From a checkpoint of a small mixture-of-experts model trained on Wikipedia: 16 experts in each of 8 layers.
Below are experts of layer 3 (counted from 0) of a mixture-of-experts language model. Rows are named router (the router's row for the expert), gate (a neuron's input weights, with its number), up (a neuron's input weights, with its number) and show model dimensions 0-191. Each number is 500 + 40 x the weight over its row's rms, rounded and kept within 0 to 999. Numbers have three digits each.
Before each expert's rows: a language model's description of what the expert responds to. This comes from a sample of Wikipedia text that the model never trained on.

# expert 3
Description: Sports and election tables. Pipes, numbers, dashes and header words in sports and election tables, such as Opponent, votes, medal, final, goals.
router:458480535445470512431501454408518522530470443505483456515498490479519465481470473541457506560504510441465514507515442515505614504441482447452499487571476478528489527460506431432512526440481592566457530545507473474486466533459507486494533524446547518533525441514499484524500524544509503501436426555522563536472483488480506487505500473524436575523483499558538538552545400486506525566509462527451586513454473496519483540455529521567504473482446502457528570409538567478477487548458544448479534508532465509497484501549565494510489514571466459540537550551530469465501531584576507586
gate1:498444518451515516454543443521479532525501514416406550486435450522427462470515543519524543448453493490484452497512470533505470538595492498508465535507509518462483514482537533517468492493552498522487458493489477540551557574480554566511500514478487449468547473607441549452569559550530458516436479399440519494518569463531508530547469459512423460408498488574549462536508512484483431509580514528551442484502517484490444560526500522496540486548550456461537473546514473439516459494552510481465553534599477558521499452561578517508448531522518509537485532515462460467527509490500496506
up1:487526451468440502517513485424497488473540552518481479485488557537548524509493452522464531536470476490481534567521466486499520477560468471456515520551503563527494510584514524539499483517459526508523479493551526472597499494517566502535509493602432465492464491459459507510541485454538501557498524463494490590520436422466531527437483490502584529457530501532519492514527463539568528472473543560557641499483594539502553526482520527454448435489431496450534452538544480462518455487497450392496528437437480500492520484517456487437509547437459540518592531522501491521523563497476566531
gate2:561473517464493549458477515469482531467418539447527457521486526443536486513526565503449541564483501510475472504508509562553519539517576518513455497516443401544519526511508489513435487563383466474472463460471467510506482481570505484497427489496481518524501534476501557469482504504530439507540545436577427433567563554563533487506540479517399463546478554413572492514439473512458414468550551500520503529496453460583531495543491461524504497507573535531472531404490539480466517471501493560494544521468472512498530470512469474523520529474470375518468488523504527507481502533463508450
up2:502552546545447522458508486466494545415402535536582478580482445462488479476470467574560515458500551551554514584536450428463451433479516463477498401493494538469437499482520478522537398471525431473472519510445521467495571524507470489495461499523490526459492458440493500463579552528569518570505463453491493437536547497517505566520510479496458550437570503427543484492491444516502551491492478480476503529533471510529522483499463451498490509529505450468551520521524508442496436447527487461432493505469512533422544521447477521468555529488520508483510546485516578477474455473546598513
gate3:481485518469436487494560415521560524516589436525467490489508505481539459526486533570544504443566492515476496528460550525504503537471547517503430486597454484503423596590530515480566484473520497478462466472487483392523480430461530539487499509472525503475593526517490500518517503535585445468529531549480459518535437498477499463573496549484568439505473479411470484486459502532537525506480482535480523426521514465451512542492520521436484483514447458549491499520454536447455458459518537503445526499508483569471488614532524475516516548433525472487470490529489517455612474518507549527
up3:467480462494551566466499550456536519481516500527452445503518589453461504454491501464499501500500427541444535504499580494609506496483533552567512548490513427401561528498493437470500443480459415532461492493561522561459468549443562404469501572492462521470512509549458528516583539494422467466487457502524553496549502543495509482484492431538454506536508518500487521576521510504535576491516431606534561476493476528500511489552444489567521464513528493465538523492427520563498507557465497538534483481567514431537515457496482518484514530552540495500488513545533552500464564552484498525

# expert 5
Description: Articles and name pieces. The word the, The and these before a noun, plus pieces of proper names such as War in World War II, Star Trek, Margarita.
router:507484506511468418470521524557635520508479552490543612472560412446527504489504532520503465519475480458534520511541512476482531504468500508470498514567497432479515550480509461527440446543493499500521559557435562454526473399537541483473547517555488490494542502458494485473447551432547455501542506515526457486456486480455486521473461489489487535500491519463533468488467440509473505517482453441528472561454496478434476482467553538483571528485546526485449580544483521526493482538535500547565441511499654445423506509456492449550509494529489512501405433495529507476467424495481521501
gate1:503545495522457573527461548541519525493465483518451498468478465472523476481509470564528508474507542466550520467481499456499472527543462544514547491516560553480513512493505498534474462568517535444465471516481526503496441541430538501505508550494471521541407570545565491465475508564487462523443490557581488550528505452625531551501533508490503469531439475517479447481468536486498551454430416491567531514456523559486482550498545564456570557435507445461482499434461493501523470477510506476578471583558504568539498422431504465441451402463514535495538470530573520476509508420495518481
up1:499478483499529551491529540574472411515443539468508543437543575475445464480503568455467501559467457443504492467449512499519513461487464421479526453549452430495523487507530572569579539534486505568572491532568496507526455561451522526524495548493506534485498458493534481453506446453494570519485578538549466450533510443541497576534496506512475523462441582515450551508454504593526524530520481514494463564460519458531490436507565446489485501536530490579563528516475481430502507465463470487493483540470470515505403478472492552461529432433554470556535481519450513532512482499438473521
gate2:534452517517432460537478473487478465597517498452509498502505501421531519467495521589466491458502476548483474519513464494563542474502504448477418495550525464509492564494500492473487476467556546477562456531488468413476456551500455508467467476483509506580552442520432545448511513509462497404437498526536493512454506524503535563490508520521491543524471575446460513530518445510463473408532536395474543573460506486452479513488538442508439503470498523452541477500479561559488491494506507511466533480553460551519526517549517427497477551543582515448556422502598416533524464438506481547
up2:543604477554463444526487592465462490545569484478501497493478556507448524465472541497505429441543522524475499441504511474512432502530446533495464447522526521468514490519510570500463459536564571448512492544438551539510498451481580495470500489565494520512454411479584462492523457509478543562447513434483608536498501478524483517430502516495497527566496483524527507546471531476482475465505494531532446506588512543387469434503561462469479580494487523475521459520444481527478414559559506538520450506464541443535478505528467492505496487485547480515447466492467532513496482526385501465
gate3:466515436523521498446542534525501495566501534455491511474467490493534511470416554524559436549451455480508572438467503494448487472491570520495497500562555511470477457484575468598456562594533470497498479441582515543508565475532477500506480538509565422531486536538461488531513522541492547442445459555454468522538536437558508534489486557583495542451500462469470558540517540535491470508488548445495501446478505501425576500501461466462492520490470516562493554488541431523485523493482443479565513541490527555588474505456501506511474489468572458515404492489431574505508438508504468495
up3:489550533566454518497516443436608552481522524481497465472456469550474483485480537440470483481560518445522530497507506536492444430488502504513519460567586539491481451502494511488476534596551522464473488446491478448465492463488548514499454468490500499554557511489475533560571529527506494494499473510517439506491485558465575437538498587492524395485492493534499477459471539503531583463474549478539564533544521502544541435430613543477546522530497519544475534562503489562493540466550519524503504562511527475516496477442566504521402524553487514544499522508466603404519521522478468507

# expert 11
Description: Clause ends and conjunctions. Sentence-final periods and closing quotes, and and but joining clauses, plus demographic words like American, Indian, population in census text.
router:414437524487491543459490549530468417527476510519498477528448490513565492484513511511552507485498519446499450529530507491511582501486438495502411483489507535551485492522509501451600501416500463479542547555519474461520523461517503464502472469477478418574534470435459512484508493523479484452482564613533504525563551536470475503546445488483487518470513538450518510477467594453481545498579483544433487542518572543489573507577504519510527545464515432539527429489397464536446499483515528562491487466527437488515411513507485523465458554448408472508473499485448476535520559501556510470
gate1:426468498509500430471515541477487535503547502518529442527465473462469490451530508531462591412516538470483445442481495503502520487519515453488524442559492526511470537454506478561474496482526488460440483475498412513542492433518578489438473453459445457478461467510445526519452516462522508488507545414471450460487483489491458510567512486491490414465476515481527386564447546498459464464503590482503488477502536489463530533520560462482458527551429499537500513429471534521483533475502504478523559493563438551488485566408500511415534556515479488495536480551528468564627479489521568474
up1:460454485479483490520418513455499451466488472507478537512483494484495463493439457516550452537498502559484440452505514418553461433505472599517505541456470510505558544478490465640447563461466455502511488491458535537468453502516437480529521514517564519468433494552467513493488489485478413464437487472497538529491531502492520525514498405520491472500489494520529488415521412494466541479502469478471498523536453485495437449478558466408543487470531536489596501507570530490564394516491559495434439467547451511461415457479483426519496483505490425499417531517470501506504517499503463515
gate2:513490523464552542493491431469497519511496523484459465555489476471527456525549471486555553510479569429461469451429440487477531549517465509522459530550504534517495539525467524434561564519508530512476474448553489464452525454571594472460427511534460426463512570521478534492471526473460472501470571593452463518529481507528521504557458530539522475486527482402482531560493506447498501523479484473534516477496444550492562498518431523482430530593490451576515512442544457467419500496528496548424563536587489528521499507496506502584509571526496500449562504491545538471517582456515531476
up2:548491549421544501478512445498567514470463486516515516461485560550441511496603504484542543497386572507437471445514514544422524530490519478561500479492515420540491540528544492496542490475479471458636490527554546563480489445530516503487471552475513474531501515511487533455521542499424561520504506526458479433543445495521479499490446512538393550437496525446545428503464480489580556502434502489494499447466479506579488523491475454489469482469552475532507515477523467502509475538534484555429454598484481460474538467456469472472474531502473494511489585548467513499506501449459506578
gate3:479424555507478508450483535523511481533569482526532438504459480506543519551517500459456523553494470460508480423522442489473595484458550431513428506465520513483437548534526469501429442481525437555500477443570500561545539468507559449481496460465410451463476487500450553470547443553529463455536483539470486428487490487464470406560521528534486448463541520489499487502464507440440494521490560472541513457493484497458508522540552537545484520498456486484490519482490567488561446566512444512500510572552455525498518541461597449508522604441474528525436481470566459541491535488485464508
up3:494582530492509396514466518521463564519530498477484547453543501479503452554466529539511543486444472486491459497525503582466562548507521589532533470511509453544580459395584547464525476463571517464491480555482466472504505453429508503470475496509557523503590489501486517512541539446513511491497475490471420405470445531457470512526478493535512493471444394502494491472532439495522484540564450500527452479483485450521520509438527537491465477521468569527526568453478504554491534433430558463534480505514535498484498497430485473456464468550501532495534396535484523478531528444504543409

# expert 13
Description: Space before numbers. A lone space token after a comma, pipe or colon, usually before a year or date, as in August 2, 2014 or Born: 17 May.
router:489513543512511548460494521528530537525476406600647550447524509492460540502538485459541492563506536498491526548569531463535493492504484475467530484486563543535528479504451491498427500615476558552505643540502541510522511505501467470564552525548506493530499465508543457554467519546515583481470517518530491512460519496493465488517431491470452508521476479534517489381429487508497530528498506553454469468579508497528447482562503485538504527435532472465540488478516449498501481528499519483484533433424501474528485542482509558471479456448471448459567529458443434530460547530486449497
gate1:561497508399484515511471470498491513493494488493492504519517548533491483508409472481537547601486459466493533447485472518525500589526544568561574437509501536453482474554568477495473473510492523459467496498593515628507493650515492510461468463477514597516492526484528521473511493475464545504454533489452545503562452483486593583532466488500491524391455432437440501500480498544471472509497485493529531415515571531429480443508450459474495515495470425500510476487509477512526542523498478507550473495515524554477511475596517499489455505441530566527520482501509533476508473469523484495
up1:494446539427497510521460562500514446488419491513538530558459573451461480523482470426504557541512473527499504525457509464516438555557601584541555444471517495479479473443507419474501497521477519414517501491538513571482478477522438508525463428574506589489406542444521479486542423525488511538442437479523488466513474460473546515536482461522595481432522468472500533490467509500458472485498529516442483516546528498532491479439395479517474560559417527497535501503462521484519447444500521491556438473468465528416489487589553491494527491482457502496532517535474505553495493481491459508
gate2:466513497464505436514546452520488538496492508444481535472548510415468513520487498491450492628466416418438511496480490567464489547488501457489552411548522524578525468428490472483473457492499466469518468473499453490426449505466552446449469537422453441521502506529494552458481597488447476479468560504442506567479460511422539577522503541526511541518544507431483507531506489516503526460493497490556495493524491442521517452503497511550587537526565488515474437454545472409503615509517427498498530542501499505523495476497460418519497487544481550535476509546527535484483553540498543530
up2:456534526517461492575560474545463485525534416544438517484486531421460494483510475436495481612523490474532545507471455472597449515502477462477616423538598526482433511507544464542438536572492552531464522497571502542509482527480489479483496500469475453557491473507549490533538580523541502449451506531454497547533470466466509498489500483599468479566471460508471433488458525483466522511527504528527510488618584467547492531523536492512526542502542474499512495485516536459554434544502503447436489528466533516561537510454513517509435432497517545528552543502457537497513503495422509512
gate3:483483483480537506507510476543488428571460511473462510512485468444581478506537586495441572559475515530535499487484529540467532473507456464533542443470518523535510487481513489463469512479551532527511461473506463392474512482503560541421495500536557450504579437542520557448511503495395467505479586528517458413490496498466456501502565509533483498410480584519485458503477514554481478478484549413554453457471485584481502469510516450460504511480510523524412533514566537494469518493470440567454477505518439560530498491489497524474496481551529530471388443556517584528510454495499501434
up3:446523485545396570574549561459495476448496521530506448547499463508487451528486538554563414499436458479494488518503455521519505484402584486508449566519475400505532490486460528528509512493502450423511510479450465493564434513476484516519456494467508479518477432527487458520458526533525455554590461450505483585540522543547509594502456611518530523573504497568622506479528514505484479460535483575481538515485463523571478534500480493531518459552524514504546523537536518473520523465514561565497501528492521470509478503495513479531530515511471486499532542507500549480546542581514504566

# expert 12
Description: Inner syllables and demonstratives. Inner syllables of words and names like Meridian, Insignia, mud, plus this, such and numbers in tables.
router:512452528507518526483478544544447507424502418509529503505460519424458548510520497460544525458518523486520532498506497507508414484511517552477465503459389525480578542515447506522475478370536504531461562471460480482498484481514527514492501436521489526470448495530550458525512533470525518572510548503512504481457429519540493519467494501532477553593494498516550492582469580535485513458522476452474487511429434446560556479535532503552468478377481419528530495465519485484473489569423509548482566496538592466568546515502513495486465440591493542574533494528442514498504518481455503522
gate1:448470432453458591494575503531423555470502474508509559492488502508497475520525452506454467551520524512515449533462473502506487516468561477487520449515548419490560463495527456550514441546548483464506464499512543532506492534500470525502499470433506458526519579556519514526546480479575509598439491499512576525497494476552590530576487527494461432555529573496451487514563592455420462457430473416487484528489488498498512506465503481433447526492563502582495451493478462486523465501613485492475520486482520546483552466421492549514525522446436501537453547514507544522539556477501498462
up1:449470545513489427521476450478522521474442482522529493459449543582449522491468503454423559478490500396530503535595532520482454475513529506479431434500494514458465533547494517483470539541441511479472515488416490494478530510459600492492454558471415475464532498451550505445493550534488478455484535454471473518517511472526495508516438447529481488432521500504455540476483388510472529433487500486478501508511505510484537634496460566605534533470503574478505568560477495472456487461524508532515469481430475500482422536521531509470487469502565427522466465527497529470488519473489398514
gate2:533414452501514427507463532533489468516537570448521488461483463494549467499524569533575516485453490528524529414381462543452522507532447527538519499459564445456475473485531569573546490469574590466479449444497499476526495535482535489412509457451534486464464478554543521531526535461494533509461518448509511496524475556506586477502486524518500524512487478473503466521480448438514444493518485484556476448494475458499509538557554450583461451501493387613498495505464488534524566518464536519406467525493427508488535424552504507466470544492537502500535471516512546541508486492484549482
up2:512553499431486558462516549520449513564478490479490516479466526485437473497503444494500410544508508504524452482544476434566493530569524470461515515471477515516554545474500470506557452587437493553514524556485491470491536560456429443557503567535506508577505500440582487448526553493424468468540456512499487545525495504444452478431504556504462453485506498525469548474520479527423478516468479486507442467445571538470544445451499567431486541441504580489513456513529474486466491493581444419499496501449528490516466549452432496520476441515542456583448477464532521473482479555541433491
gate3:552439493487437518592515528515540453501478454470454525420561455523439458517548509515493549496460403523567462513530425502447461570540526554499524482484486451399475492611492479506540506487468569429505459453529477455517490484466474496474510452501441520479549434484485492524570509503528502566498485529554424549509431484454509459462507480532464493527569559451474520508501456534503478490476514528559511560463530496471476514447512497492462538498560495545373490463426454450492479529485555540442486565530507521493469468504510582514523492462487491482459438484550508439565526537521489512
up3:486500547575483409535411445506469474472468492435555497429538449496537522440431501537500531471506570482514519525468465423499496548515381492462492448484528550473504505489507546512462528489486557457533471496549529467442462517494492553512534475473463578487521482506523531449470516478506484556466513473575526423508519473415435410463497519522559439539470489537547557502452504553418546509526464470423497486531527470456465475455482515438532475520468499506486538522474503532542521501488394457446458499477518489496590518490576547518497531534480517457496432462487534506564514564502431472